From a checkpoint of a small mixture-of-experts model trained on Wikipedia: 6 picks a token, 679M tokens.
Below are experts of layer 5 (counted from 0) of a mixture-of-experts language model. Rows are named router (the router's row for the expert), up (a neuron's input weights, with its number) and show model dimensions 0-127. Each number is 500 + 40 x the weight over its row's rms, rounded and kept within 0 to 999. Numbers have three digits each.
After each expert's rows: a language model's description of what the expert responds to. This comes from a sample of Wikipedia text that the model never trained on.

# expert 13
router:522508512550527481460506488537479468515474509516495564495502544571574533446473511461560422521523468502513512463564477486479512503511496479504521458513475498429518498512529474549432575482475477524540451494534485565557577528463454473510508500584532462461498511555528429514432467588538525539502467519459485606509553509578495539527537462504540457423470540460428530464500452410500463440533
up12:536509556531477458455475469406435480530562517505477490549509527504502475402534484501476504544474451473511501513498477498514549522460453470483575509513578457578436472541474489535538495529486491499506551471447522487484514499530487472498484471467559447492472557477456476581411512461479446519436489525504461525560458445490541555490504473390509523493561598474477589540516539572556505516522
up13:586531448510452528483574510506433523440486446487429572442481456500492507534517533475514510578514511486534519532541552484520549524530579486513520461490515526519526498531462498531458493472406478553517477550502458566492546447538516499432437492500558484489482479527574507516524545560461460529582553503562499488470490498416501459504544401469485478456472492478474551602461462507487508453469
up14:503501499498533477545526549539509503425520525473460571485476536461426535487510485523425530539529522522495446546525475453553454541577467504497509473453455518563549511445490489492496508468511533463449515414492478513534457476541539498516525474511570463509490477485535486501522441548554494500420430541470419429491588627575527500512490495517486482452563596509497522449537499506423489481504
up15:501494418521562556498498509465555533566429484508479467478507458432498472490503496479502484483474499520545493416430514457555501523505489473523533488492539527509510567522552523477480519528481586457506497456536525462564505535449487381474461450458543500504488509539557525400521542527517583514424548503470511499566493444491495537460525469549459540458484442526482507554412514443527428494560
Description: Slavic name pieces

# expert 15
router:466491497520607511524517516531469474521426525555508518520449552543510508417448527454499481572512474535511498531534425522430556495529444460516530506528543499512526497507532462474421541447449468488534489530542497591524501497501462501531508515575512425458588501552527453553442466526510518524531443430477492543456486517573488562578495487466579489482445493464457473480486486519534417504534
up0:416484509541475457556426456501574486471460573496465467474508509489568480488470525492470496533490545527474532485518488488450530500545473521460593483529503469504501513420496481544534488512421436599465488476496491477507407550527487532477504433469510523489557428572562474546505462494517466452436527552520422481486447567442530552542482493501486418566506548462475473452506515460500542530490
up1:521475516496474561491457547518493526512543438451497497516489460508492464527544576499474501476566526504541477499435525497414456409494526525591559461476523567528530525536556468569461405464472517471472463460446547490547532461529547444462491491568548537498450503573487501501524437501489527429545458528472488475467558461448512508462537488543462567466441453524526443550455528476462550525476
up2:535518523447518504473510478490468433450505495506499473460475512522448479517437605440563432562420546441572533513524498464359471535494547473520505475498566509472539410456467550446475541474476450469535477475542514482508499465489476533486463444432453509483544479524488515589527494425515467584477492516559490545525560536525522497567523497499469490526479516516470470453537491460475520477514
up3:476475505457534530518495473512467561523451536425500551486469582522540468542460485531494501489478490462460527456471495527520606479489513488444527497510583521456529475463507460502504500502468534475470478516518572515463486546473476433552507426512487359479463539551486530528526479490534467467533471573543490460519509421514446554482429484473544509618511493413524498484475520549515463575543
Description: Mid-word name fragments

# expert 55
router:578520524474523507581521466538490480548407490484555528523507555524516494503464488438543517494496467508560508469551517519453525463530398457512608457502446384446475471507562409592521523456508562512498460466522482498492503533446519436535470462523528447502517584503495488515505447525509541536510440507440479517455543504547466505524467440439531501506467506473493531485496433469548496479498
up0:453465510506476434494506500504477503543517553462466507481514520474559523473519509445515488546457443537473501529457564517480540502463494581498504546541499503582505515436573483407529610484482475595480533525497426556480515497542537507467596500460516458491515440565539536469580556506471521512492488476456501520512551543447502457531465473455559467551543480547535533474442447496489512585547
up1:446524490514533474506470454493491531483527463434455515414460567514548522505494547490557545558493507523503533525450485435520475462534494425528438497544497548490524491518534522517476525543507483461441446500534555512511421513545585432547522572473546524464428486495509471417484528479546529524452575447457527445626544465498431493519489499444448503501481524463515483488454513469496517581456
up2:473487515517514447579514545528515450493505508466574536504548508591508456451448552485485518513458507496455535559438571492531501454476468493557503450454475415487530504488520503412578429433537539479491470483479488624468501544522532504528520498509419499483562504527526468474450455464407513496503513484547477505444547461554537475519531544517473510469444450511505528555580506455546499497479
up3:478460513504544509499485523574452557472461446470447428486486498483519474517421432516549487528462404487534514453510490494513468551515467473548470447477426480510578463478572486485581553458521443491470521469466465509483479503522509492485453493470437572422496556542517544524561457512520561467529478416431488554454501478492463446479526535485489551498450469484471553503513419561530442475463
Description: Institution name starts

# expert 7
router:579518494512494530555491499530485504605455582506499535527517514578516477497452543467578458519596471452554543482525526525488487512501495459551486472530497499462554459451555473518474540489433516511492450413514482566519569631452473486561483491558548456511529539511548503508451461539508503583517510487431527530489503553521493529510509515426511493497500528505506511431485493468499447451427
up0:544488506444521498523511581514555556505550598533422551535524505505486420517501572513482474449509519462498519514468442567483509495579479496413494442532443539430493514447521553531425504513462526468514473500442514501490462504490442475432459496514496450519586461529505505572552497458493524522451467474466531521444458487573538491469469444473459464461445517491518516498492419471522539507583
up1:517497405539497459519515488497494526572479508444522547535503545494540468418501469448397504473552438451527510487524437523482563534503466522540457507539502488452455434510541468512554589514560536516419519483549523448517474480550433530526502491456469549443524495544585531469496450520516398563517530505519483556475498515493526461527428541506444497510448522480485523506527498474557584525515
up2:536547510581475513462502486556589478480504516533467534522496441509522518510475503559560461422473408566507497499505489603476471508454516534530571439555506522478488442464500464497534535416435563499495485490468529544514463566494503455548568534487512500431512481506505508478523536506492446540513432521495577539488490515539524544497596507477543535454518508509456525426504544397512516497447
up3:466489524494474531420538492437421578501504484523458512568480436515511457463508526585563445452496518418503446424541464437481537457508455551515542515471518560511508478497482565470481471400512514489538485423496507532466460502451473490504480460480538563404422504517530511531508492473537531491488438439518570540450489554509448483532550472519501471441458486503513570544495483501527455522471
Description: Numbers and quantities

# expert 60
router:571580541466513553551574464528502441533468518512561508481496545488535499485455476435502469550507480460553513471568473558441518510561457459469557447582431431494503498506525419573491542499504499520487517442523498508501506509470512438570480438512561444499543545571466491534524489509528574527529478491485485543435507534571466515554482472444507495496446533434490506512446427505555462485483
up1:543483464438533555472458495456485496517455498518498464468492493540503525504542407474553468558552513587513496545473448535509510510544550491439510523472484441498491559568612513451486519528502536481562541524507455532504526454542509539485516533584511479534491549515503532444482459602443449455485537473529489491451559496506501495546561553437471552480489542463499388508519461496568549547519
up2:457557454458535480512557489563423519415469490556464468473508555516534450489485432532529458505635507518471477503509467521525454438441437533512498539503567477499501549505518487530511448608495553467498475540473530453578502494472543459465527489492524471435514453539506518510508533468449448570473458552462492431451496524502467446510485538510516468486499485529578571468473490425506529475479
up3:557481409492487475530490504518480482519547508541404541506418531403511502404426456545486547470421450456500575469500458437532513473481561505560546472482491480455550453546524530606525547480499517498495501465541504537466485509534505467521515486519553522461512477443473512544430518439581426505512506458551464446540436537510517491478530455491462494500553466504457481475497497505561507493488
up4:492422548485504503499556496499541444560514542523571461481458486426579463488507462447490494457567464506446558543517529450501521526511456492591579533494565417501524502547518505458469451504420540458396554562479469582511490426494531542529490586480544433443478484504524477456471474470586537477502557499466504508517502466488468536545515526470511526516529459508520547509500527524513495518493
Description: Capitalized name starts

# expert 37
router:489489507498562530503529464534476486537471488523481531469485486529541522506489538503549407512555479545492552468554467499439537471528471480494498496505478519426530402487546508590452552441461555562540471508558451552541564489439413512537462490525520480423533528565526471515467472521476543531483435488489496505492550579500498517554491488446525463518470544437408518450458476433538413488522
up12:568557476467521512530467508596475531489468478496495444474444550571472456464533541514467523417453542457482561485441429484442507547525472504472540488481480456518512513544539462485492491498492535525466516570432515547569490550509471532516480495457456473569446556492527475493511440455489453550504542538465446491514472515494489499555588531598400530513519515520544548491481451512551537511419
up13:550522483530546452510534512471504481443561487528445442541567405558474501527519609512499461531395520540496496509482476550532500483501517453534431458515554541535486530522487467519405546557466524491448502508484440529528518540511506570570470532494515469460563437511505489551547464496521553492449435477506488514511520432530510536553506445542470508534519575399452510513493509481525448467511
up14:489457460554544548517416582485514421494464523531574490506578510528531548522470475526453502529496482475451484480453507468447468554513457435548539529489471555361465444495448535530572497504497443491527515520489567550484520475543539516479515509485422470543525473566538422539510490508484504514476514514445533562497525529525469505433411469497548464504510499488503498462497504428542486438550
up15:534478538478452496502534483519498544509505485464503393524557502512516530413492523508489508513562428459393494551520477477508510525484472513474508550482473466517490440479514520479435453493454492491504474530437531469582472540499433568528495543440651478477487506517541543443500541533397475523503475462557428524456553482442553528436519518530502509564534507498500476551492522506478479559514
Description: Mid-word after g

# expert 61
router:491512564556520525491516486538449498531419580561514500575475573554534547426503514440512458499501468474503522495504496523450578460505449471489626516537496446460565451512512462522491496510476523523537462497605507537529523595437458465526490531570477464454525510520495530512458395496527472512539489532453485482477498570481510542527478469496500471472441517447517504483531445439505482448474
up0:427410584464500501540537434525559540457492507433497515499450404470498476480567490467513541541527500496544492505564501438449514474467472472546517515553512493516536461503455583560496465491489531446469480515539461550533482558501444477523448470518411499543480503496443502441511597537539475422502471440528482481467520447532489479461486511465492482447520494454493508423535493475487393471502
up1:508480469479488630504587503505495415475526485495423465565611504552543464471493510509504505516479477453486484484477505491488481535464494559526524495518501454592530492475560416498464487462518477566527488412523485538538488513498484472505469499469412572499518521524534508588461530423455458521465491517456547551532540474445516520452467547507525532458551499483583527519510522500547477437463
up2:531443508542515488489517424483490451559464501488506536498497550554529491504397524496497458521441419442445438506534538457507474437422510469507527591462514555443549489525541619490463530537530512494538520573564447470502552471467515573487463504585426462490454442467509458456444484521482485509455481497470467457465498520475526490447440514478507494471479470499498480502573505455489450480478
up3:501495461545499495480533546440435457501424475477531464497471494464518499519555574547501463525528540430423453523471522540495537422489519542574550536455567496538475475577531491435547521450530494532560476484529480447489520489513485536573465545427564434535514539498562491502501435501543478491535560522489498515483463572486436445527538471510488523460550502478490515479468486503528414454396
Description: Single capital letters

# expert 24
router:484583514551489537455538425509474491600503518567498493521428509551590595484537537497506474574526485573520521508538497493493523495531502396551518423535500501492510492455498427546414523499509514582507415491543500493506531544476439447487484501470577524487546542493502482541484436476596505486546505489496475504517519531559475518503450488492510438465453541505438528456460514498486512487478
up1:556495591490478461463453482528484469443503507557556420583498462494520449471551457454518498538508465521483533491511428508533513468558495484540449349482558484455490429492444538527527496465509487472490482540633525476486483460486501481503487565497524521525597536493466564533489411514531497479502477538517492451510562517434528482522427544494434504488518489514491534491521499513537486483521
up2:439455488457510529440537472514511543532520485525503541504567582522394495521573481524532495492539501456497465578521438504496546488494485526451543531610475523559493506507444479521516451528458542433515471471506479521460590406571439479448499533475509519473466524513533561516430445471482464577472470476535573478526434509464446525550514435508530474495545520482500542482483532496446488530505
up3:477512500460460520428524506503454453533460464549518525487539523493572505551482500426522420487504478508386518472497466520467475462450565486438507476486501482544546523556504467447485562484558453563481522522605526463525459493474583533544489505466449508520529536475451476467445475498365510504547549469455489455483480449525467488520489526500515532501443509495557440485536560583461460493515
up4:512502466452537450532511396487491499496510442535527551428583420491542488444431462522532551500459491511443472518511500422480510471523531398549505519558541473524528529485441571587445436396525556536521514475438534515490467552523504500557473470457534509509509450428480508505537481510462529511516524497501453525490467601510504510508585508471553504508463450473486488469492534476508536483517
Description: Prepositions and articles

# expert 38
router:597510540505495498559548458507443541580491583515542516497407499528569548474494510492504480494520461481481456446600505517436510435497444420543474441518508481496518444503499495501478577448408520586510492495550457556526544501429497473550491527487518503508489514491522523523445439546527514551499506454456483534481498519552443534503505474482526406487487500458469513442497473429489495464435
up1:558495526520555469535442552464498476522418479449502550473583431493564542535453510481444568566527427442551402501548492528537552453463522505587475491461531515460482521521525575459521545459568542518510460444519420554459522473536472476534539488464533466444514517500466490517542462482458537590530520534491560473465484522557510539547488521529530453520495521497531494479471486498468522551519
up2:532446469417494592445495531570398551451478521441496463491529559506522449513483523520508504476528453460508517514508505532439522565463459512471504483518509470512547511548525513474468514538429461500534494437553491451586472495483480599551515517546493535540534501488530529497481512568462525461432422488444480476508480458493390513474522430461473515475461478499450447540586502532539549491497
up3:501494443511494457552493477536509522586491557510460490481504503604553599553464503509467534481492505471502471465491478504537500484500472485513520540464507430481553465486462459539495601527558519506545421579491495528481442462496537507516348493432487510476488564480437517492438469471457439534541514503501508482511472516539506487606572493435483494466528481478540537538519499447533495551520
up4:511463466533536464533481521537606465435461479551421497447485503524519461455507476506592467507491493473475511518539482451510468487554556490485460507520531509508561560562554452514459391523445481523599538462469535545515484480426506465502488494448545448467581554452542510496513462406520494519459508444511468501496559520461498459550519456552500484440502455542492546444477491432487469510510
Description: Months in dates

# expert 52
router:527513512526494509533544477575449495555503525498553495513490548497541562491517530511500447533516499511498518479527513544512512435521451453559507448508449446461525442472517421554459556486434501529585427444543528485526606498507425499514468466545554461515491539481503484495445413527557503491497482452476444507465517538518397588518429497450544455446451514459442518490475481473532480437500
up29:422454488515499468478501533431611419544477509524423484488435460493472443421449440502536448487533471505436477515403506477452460574467510524536529466581496539579541455554466501506485503460466503547530488490519549541521542556500585507508508531570557488546462486529504511494473444449535475484581505416560483484521508517427472505475484509479508469482520518473533535471506512486461496526511
up30:541489513556414463422570517459523487573516479455482502466589526515430516527593549563445523450440508456549524469515482466468536528507464460552555469511482555504506521546460530481487516446497508488489442466472464475479472488471522534512409483477530462404506544512510504464494461577542480479535577548461510513499528437439517466499432432539479430561554512504492509509474485480523447520472
up31:581464500415557472493500507515497475513534552485509533556486441504419514519549515481522453553491453495589519503560474448475445588495571515486512495433501496485459559501491434425434525481518491512510475525498595495481573528450471506442459515565491467470532470521529467537475506531457498477535453511530550488558491505431472594469435511437495522474467492531451514451464586491469478539469
up32:478527479494461516494525421496479484514564512555435487519507517555515515486521520509522501470466500549465537481428542529494451505470485428480515527544516479525441528544476539537479435434524487469570512422404467444513448539462462520584475527591504471444531421421537478493521508518514497533501496514581477578570485458479423531512465524468514480587485551510474451442486513476529562542535
Description: Separators between listed names

# expert 1
router:580521524552552543560512463525491511538441546547514493545454521471533569414515516495490477539517456449526516535544461512468521462521489450543562502510519462471563441486545491496449523460426538527526480488524483477510537571519433473493434456559530484494577533534560456529472513509481485557527477464478480485465509546523399552555426480380566479456457522480510504514493455471549463474490
up0:524498510548463522410477544529502509494487517542500392473504504488478494465435427565491582515481521493489533534533481475481502473461484451530503447539546478539512527549472552439433628429471457568496497496478495520487426481463425527494574480471468431509550599516532510490489496529479412523486511528431496416501455537491480516493473511498537481518503494555499506455503537538526569548524
up1:482405532541468519545506484434479494543471535453500455499509466470527491504467555498472500517562586493487566526529497493529492484556454430530499534489602479473498473525551550501450501457506532556506582459486417515586496522510525496538523534525493518489556531531524437493513497441491563496502491466521489436483523540526481479441477591448536557499413548494514420505476536444430427538461
up2:498517506438512520521503554514451464526481525492463506434536527512583476488546566479449468508462537539437542492478454486550446509494513515529528537542554496454466472510439495520459438554509524444508478498453519504471526482507515506577536551429524480476614536447582465503547476480474455461521433509478447497433454445547411494532508493491461493463554462487548583465508519505586470419525
up3:466551560539527546495521518493502550449562486501560542445492484477552510541556496435470530486475488445530477525500468501556495466523489448481505499494557503537542487498470389498503496598409468511476484517458470482502464547525494425523422465471482444516463539447546432462443506530473497568552538504581594448479530512527405457514519511469474522497518484509512511462432479452437487473438
Description: Foreign name fragments

# expert 25
router:522513516527518489542489477509495490539449542517580515512456495512515481467473520496561462486510469452507507500559505503460514451527462455575549475484502468518573453513526444548429626438401523567487403479494492502513552581457478467554524455548534464501510474550520511509467439558524541545548471507463468508488522509519469591476494538487509469520489501414473550414494460480478495466420
up1:532523594507459497541486527451424464510509447469513477493469482485528554508456439436532450531498474521508538502476570468487467500453473494454482528485548514496489513532580488543518491409433487522549439486456462431531449495407519472487568501508445489482534501497509502443487486511465493558493450495403441454539522560498505603495565543425582517534481520497528521456544499414516480508528
up2:525492466511492501466521491449541424538545478450504516466515507549481520533403554425473514470498460537567450522483402511513501536547444522506531452530509507477509599546536552565545494536527522454526484500583508485475447540446517457532495540489549413497445531513417561512527482558533550543511495467488449520462485515493533455475491537528510444548502408511573457552537476534558512504485
up3:421466532499450450483541481500496510532377489493515523548570467515492484570477521572550534443487465469565504531411493528498511513498516477499501474497517472482492446463517477496611419511512481473517515509556479529405555509489439568490487485559518532470520549500489447418535518569495494479486557475545497458471483478566551499516502506455475501432516579467537487438496564544558457469504
up4:473501515498486601480517433513474496495453516500520459560523502534522508513509503586505468517477499455497580498508499470505504495436504523536515487518524511549489443452411554497528494432464457485503605443535486487590414508511467539601481497518474511496421448490476543533526539530493509472520447419585558489510497516465530443529516502454422482479543524469592463473505541542474427499531
Description: Year final digits

# expert 28
router:529461546568551489577501462516503454532470510581500533486472524550563509486487550493505454511565496477527521460538486534491521493499500467506518512544528488465522496497526483496423560469457481534559473491494481546574583510538446449521474479634559466487544536554502457521482457521499490515522476444450485573474515531557434592585500504483551491472455525444437530461465488442522436466549
up0:515481525535559479462469500483537424492563517525537452520524449511490498484514512471586498496439453426437499456474412436500519519514494427495465482478511473404499513471457548540543540522506515526534495536521480541502551453480434533459516524585548527451565532498509516487489509519537465537574463560506495498501560425531613525438516534506479456551574503464544443454433527542526521493493
up1:487521513494536413432482543424498501554486487456430536512502480518416583537526524412554475569493509516478485542528563543506449467494593470521541542471524499471542505409484475451434461511551475446473523408529542540519511495476469502497501559493547488480488498537510446576488453509554532514593583519448490525596491508503482543526478484525510460490508506469523506506491478476512553474561
up2:456542516556503493505579524451475600489443453524513531508465563492481520494481448399587554547463476477516490551580605462507473485527481516466506516523481439513508450487579478476470497493567485565515480454502505471413529502473508550499483489503473472565504528455501532520477573477445544469461485551530506461527533450472562456501548470483475501535488495463496577538521562490487505566581
up3:551478547495529498530542436450436542513485518564536469529445499527513479507505482466510443528479486496510516451511565521482503474512496463469438493567472555497577524524516486448410499497475506532475558490539522473466469437473530542526467526528448498430495467605489447499495524549437472591540557501441625556431524454451534526435480569450462493530501448469471478477473477543533503495515
Description: Diacritics and byte fragments

# expert 6
router:595563565509503555521552431562482426515463581553546522550484507554475521458473554446516481532546475479526518489515482562432574461491427501498503454483416466500537465447535481564501539487465491539566450489506495489512560533506479430533497467511546469482545525529482487547486474513530542527549476526446485536454555530571498522498461432482456481493448569474511545482457450513534544496436
up6:449526508554483480454507514468495426543523465490498462475513455527510528505453482523530446548384480469530411543557467509522551433501492424516496521501464530567458523586586511483537523487498566444542473520503441490505444557516481479490497476500536417531476484513450486485496522561477511481542507499588474499462456430536513515523452543515520576573490470477477505456462459531541417532572
up7:521481427434490473544496507494540540490506510487497548487485521520449496415544544543467472529500520528485496494446490457503551549514532559426416556493554465446513562511518481512522541457513548461502521506408487542522522580492487519443487523503560489509435517506544400512500522469468535476555470473508550529572505506458466486554509519545530403566659524525520474498517482486489500455493
up8:505489534505605478492444428447471477481401515498523555541475493478443552485458464422593527509493517500545494505557512494493437495496517570450481511526470445480607531490492457435538566420546537484523548460447497491468572554513506461483488527508532491485538526494474482536505508494510434489483478514454487467511496488524465525481486473516474638505476529523455432534428510476569510537501
up9:484517526488519539480536540565532448530421502468494446580422563438505460479529411520474464488429523479477538524536577544506509486570550474467534457571494529478551499465450567590484538460448492496387492514484500467506446501501493506492489525499485521527517442467503557536576475458514570504533503531554504471433507522508493504552543497459491495492495491489537505494554567512490457511387
Description: Capitalized name openings

# expert 3
router:513551510521551522463619449505487415562404481473524519537531525525501505526420519480500492525520462462446471511512457491493521472508459464520607453538490419484484472499508423530521514471485531509507530417509471503490480485442524485576418466526481386454498542468513512564492439513530563547514518525417475515473500561496452552537454475472563476480498546482512560486509504460494489464499
up0:589527475523535529538494522485447455521455458484462522507466478497472482482494511448553565483478459488503495483444471492462531487492567556503460476465486547446408385531559476558513527452522545494493561550486472520514554551513455574478387549494485486454416523536493559451518539535505509541505524432425455537435485541465484513505482480449550555494501510575497505542512521447487453537523
up1:601470477452536554507514439457506491591487446498431536463462511467523527500465487569554606480532456407476507510514522486546465502481417438516507495460536461525513505459484486497478483414520475528561474512427538433552474444528512498520480527564478500567530476515537537498519453511534435587514503497480494540574489530540559494538494528539496484546527518507467533506515544457585455515471
up2:511579459576578565465502515456494474509564441524579547474524485499577535403512547502562542498508533518519437502505489494437508493522462550455525503535466518474479484498487485491452527407502462499459552453481520538444469503523537557527399564564479568493457446577548504478509504514432516476517545561518490496520546521504457519585506426514450530524498533488511514501517515492491457486570
up3:520528451516423557541465539503455474568486451522472546551421465421520523506455574479529525501457478489493575510456492528481542500481520608460489512478452494492520463449506554476536527397493478542458505492526491520535448470539548519526502489495517474530501565496462455576471510506535519480550536513504530506516564453486438616540463532504521479468485474519613485470477468590529502537470
Description: Political office vocabulary

# expert 63
router:545550533482517590564523440525464520556486562497507506536490543550520558458451548503520458544504514503514493517507509606471513447484501421543499494563475469445505389464524509562464529468395517525510442472551495499505512544434403447528502504559546462502539496495500494547481485532497539548545449509449487492496524561538441505520480468415521516496428497462445505447504447481527474482501
up17:492545536560519564486449524526481496514533439505489493560500556549473502445386536520544482491542484462484491471477515532491512481479502498431563494483458512492466477535497604539510455475478566519516475518528464532519446533440556549462518526480492545489489500585493501495556481552551587530487457441469494511496460502515540510432545443545484529442534505428547455456402550469457542592508
up18:539546534485490545457519439518600401471469467521536464516507491483530533506564528545538538434531541425461483503492426532472462518542519549523503504495473493452486501426497506494488473423474502571526519428497498488446473580474539407555491485476455508441449529487503503473502529471501540576574455491437491471499458533470468496532436469474460501494483503503604497437595460483499470492479
up19:494530484503478510400560524530466477461526561505471589473557602467445537502540444518519556505577504481499479491503481554471493489488583467465541537574507551526572438490476518481500494489492567578545556541529495459461511525510503435514500461487567470470574467550522440474500450480529537571529483470491513453422468518474517449504478471479516564560446520481515487503516483505571422469498
up20:527533464488506475529526535463531465562496370508518577492535491416494491483533434459501520529497487521547520508509493537492494495498483426409514464506507514525546535517499476513384416473516430501454524473535495421440420451563572522446518558500511488587518509525522555499480526432431496528489499537542512503493475520546523527519423534490498488472489598499524521550552470498460510498513
Description: Pipes in table data

# expert 54
router:520518506563486485540492466562503469587513504507556520522457554591528521490429551462559483550498466535500555487593525492476593525511513484573525451518490482514518450486554452556460510423467507530519434451528491506534512567494457477554512465523518484504554540494595466526489433600484504548484485474433445479450573519488438488504464491488567465486472513485472496467502448479549474489454
up1:448504449523461471431529463446523485477487499550530524494453482560499575465475512526568507524518463393482504557557484485459480473485490530519526511481473522529482515490442498488493535497407507497456454471458409465552531476424500467482512461517491563528502532558549567481542498540480582548540484457500509452470467452527545437458566538487462493548424489432599540563558495501500516553508
up2:511461519513528492555493488485498487506446515562492472476438533544601508477381484455493457506424503505444476542510552486430488514463539496538557514531562520531518484510489441506480566494432527525474456493498468518543492559544520467509555454465492522455472496501484494496503462509453543510517535499428540493435486500553599493467519493557467451447559469486577417532533455486436424468414
up3:515538467492454483518548400465585399566524484493488486502451487522499458521554512576474465435529466494475495473508471455490517501539514575467427517445510433552535457493497403473553547534537473500492470491544506565511522437508497575497482390541512460500505524499454436540476477480567476487508513509511513465496503472558485432499505514475454454451429561510446500550433513507496487443476
up4:471411486534504541527505507516484440519528498518480421583481490440510456450480620546554450436506501472521473420500530457479559430478426528481526489404499528503501467526564495530451528507484477504491475496483508505439471525520481444496486545475503527574527527514436484560507437459439476432472477453529552493451472450530535546471469525476539473466519502569478548526448436496459476438469
Description: Possessives and determiners

# expert 30
router:529474543517521502551528488560464470532425506526511572471465525492548531527496500476556407528524490523513566471564490479474503434544478517511519441493408504441545461487544441544477528478492524519532424420534445531530590539483427471496427457492523499468501540570493446495466448562481537486497461500505484569465539537520512540554480476458565449510467509442443531497500510394501493485525
up12:532501586448501482445604521490501508538517533469455494534508517516510466397527479495513486538515513479523550498435444520500542402471502545516484523437521518487507517503550490455459496582547540472524531482549464524516573544446488504503469546502488531432520536512466484562498495528525440491520486563520462520506510502535553552526508483448399487509484500465431507494577546525385389515499
up13:482424500494498485535542540537466501570462547480435462458514547563511486448450441542510568488497436522473556517558476571455481511485475550533542504441462546497498579502500403531523442498519518571514508588555500506421487513449581537489466421476489503523529535508484544489542521481472585536498444527447510529500509417558517486541476508492475502560467559447532545506510448506503522531514
up14:572468490523472578496516482499533489545525473473550535548513506542514499429539463480527484531530507496532491511483562456437528442561554488494496399514486580498500461532456447536507466503566547470451426470517466453412589471477453490450453510456476516531450510526490528565464413520504481487427460465434480473496496456514500583573458530452527476522555544515488506503410509522527521495527
up15:502551535535537464520495464525568472499511517472498534486572500539554432537453521446515520468418541457479480450485487502484519528518425480504470463511475517525496482545468461538499542484535475512501493503519484415484458490477578491466476544478506424472566589505545503466571475612453483424538526464554532439462473593535544479507469524488561478499531489523590521511507462395464482483549
Description: Word-final suffix pieces

# expert 50
router:571528511500516546524480500519508485549476516553541544573510502522463494463490507435535491477493490526501548539530496583497482518523486476543533467549451465447527420486544463552486600439415550580505440500497490485549545561473460461519516424536555424449516516479540469513476495549578545517577492500507413507483533546502480536510468504466523488481433532447459510405467470453523496495440
up0:531498522495496536495551433376566544521468541468478511523568537536548535528521519519484537519539441544479486545494460546491442416580544547539616434448464542462469492473509535556527503499471459473459534455491432475406424538510474482519541512513454513466505535448553446520484488485520516541507439426470477423520526479523467494446480503489505515433516505463499524467505488557480491518495
up1:440543515529486498374545502484502523482475464591478459464428516539525546419533463548508467447477498487547581533548471502490457551476522453468535512405526542493542508486513512507482512511447542482529455467494568497522523525432462505519542538444557554472468482533553489558508561531482533535541454535480481551485545453456484478477613545475502533496511558522477510479547545473550442546487
up2:518448512523530485544491523453520437462512514525519487447490554387513503464427535497514432495514515508467468533535521530521513543528497553512433482483537494535442481505542509551549454519560522514538423511504486543481443520541530469467476460501522529469461484441560414505465497506456525539537555548612385521509546472550519498469467558454506483415394466490489506459454494499530527515450
up3:524562465481531492529440488483484537549461500569431560554514525539523544456512432491503459473507552486537487434548467522526464518499509525509483470500519455488544484454475482487450465532453514587429524579528447474494559544475495499423540480419497454502455455572537454546580432485552515531468526440523537511468458525498481427555437521581461500455564553484492510493461463532514482552482
Description: Numbers and sentence ends

# expert 19
router:558548565566499568494497446533497494565512526520519502517446516574526539485419572461581486574500436531480511509521498526459570439507493456562523439527441479481506471495579459532501507473467497546493374427506457502495506578490480453544491508506508464499550576503537498484469453522532514488542465465511475488527483500556491546507436443481546469491494530496461537435499499491559467472417
up6:476488472550417513496509514480519450498455569524507504533449440578384445559438496522469555495547573446567562510496481462499545489547458514481470501495476475497571533533517517471471477517444490466449500556436518467512535524511541481508460519551545480508478559542490485472491552507510492550539471510553413537393527491502492508549468547469515437492489482467459416410495511566531480504505
up7:516451517441483483500503501450497470470489498560516478568498498469507400467497459494487483481483484473496563465521580548556419515389443468526514463495550489475508560471468474537512473461516474512452501535533473503492451403498477575471471470483510554568536490591464471545458471476482477518555489491516503549529590483491465489497501482538480535486539504501538546447418493531380415508536
up8:566525549515477548481452435520522488521463513503481513438434470524465547475453508460429559446486510531471495519487543443499522492488561522521471467516495516540433449479485461482472507536572523488552519498577474500503500484526501558462563526543578464556497495510511473487466469519556549550571491489421418421480515545553557498402485451446511409456507434442482504434506515501444521472501
up9:559539467514509536483465440540470471404586528449506473430500514517460530560448520515515519569545429490518417478443473553435526509523490554527476424469524469515503489417468527517492536489509467561501508514493531520470514578468542519574457511532509516552448478535513479496568480519492521542434482479492495523507512574506496535467499536537387462483524495512391503526438476487478546436473
Description: Sentence-opening determiners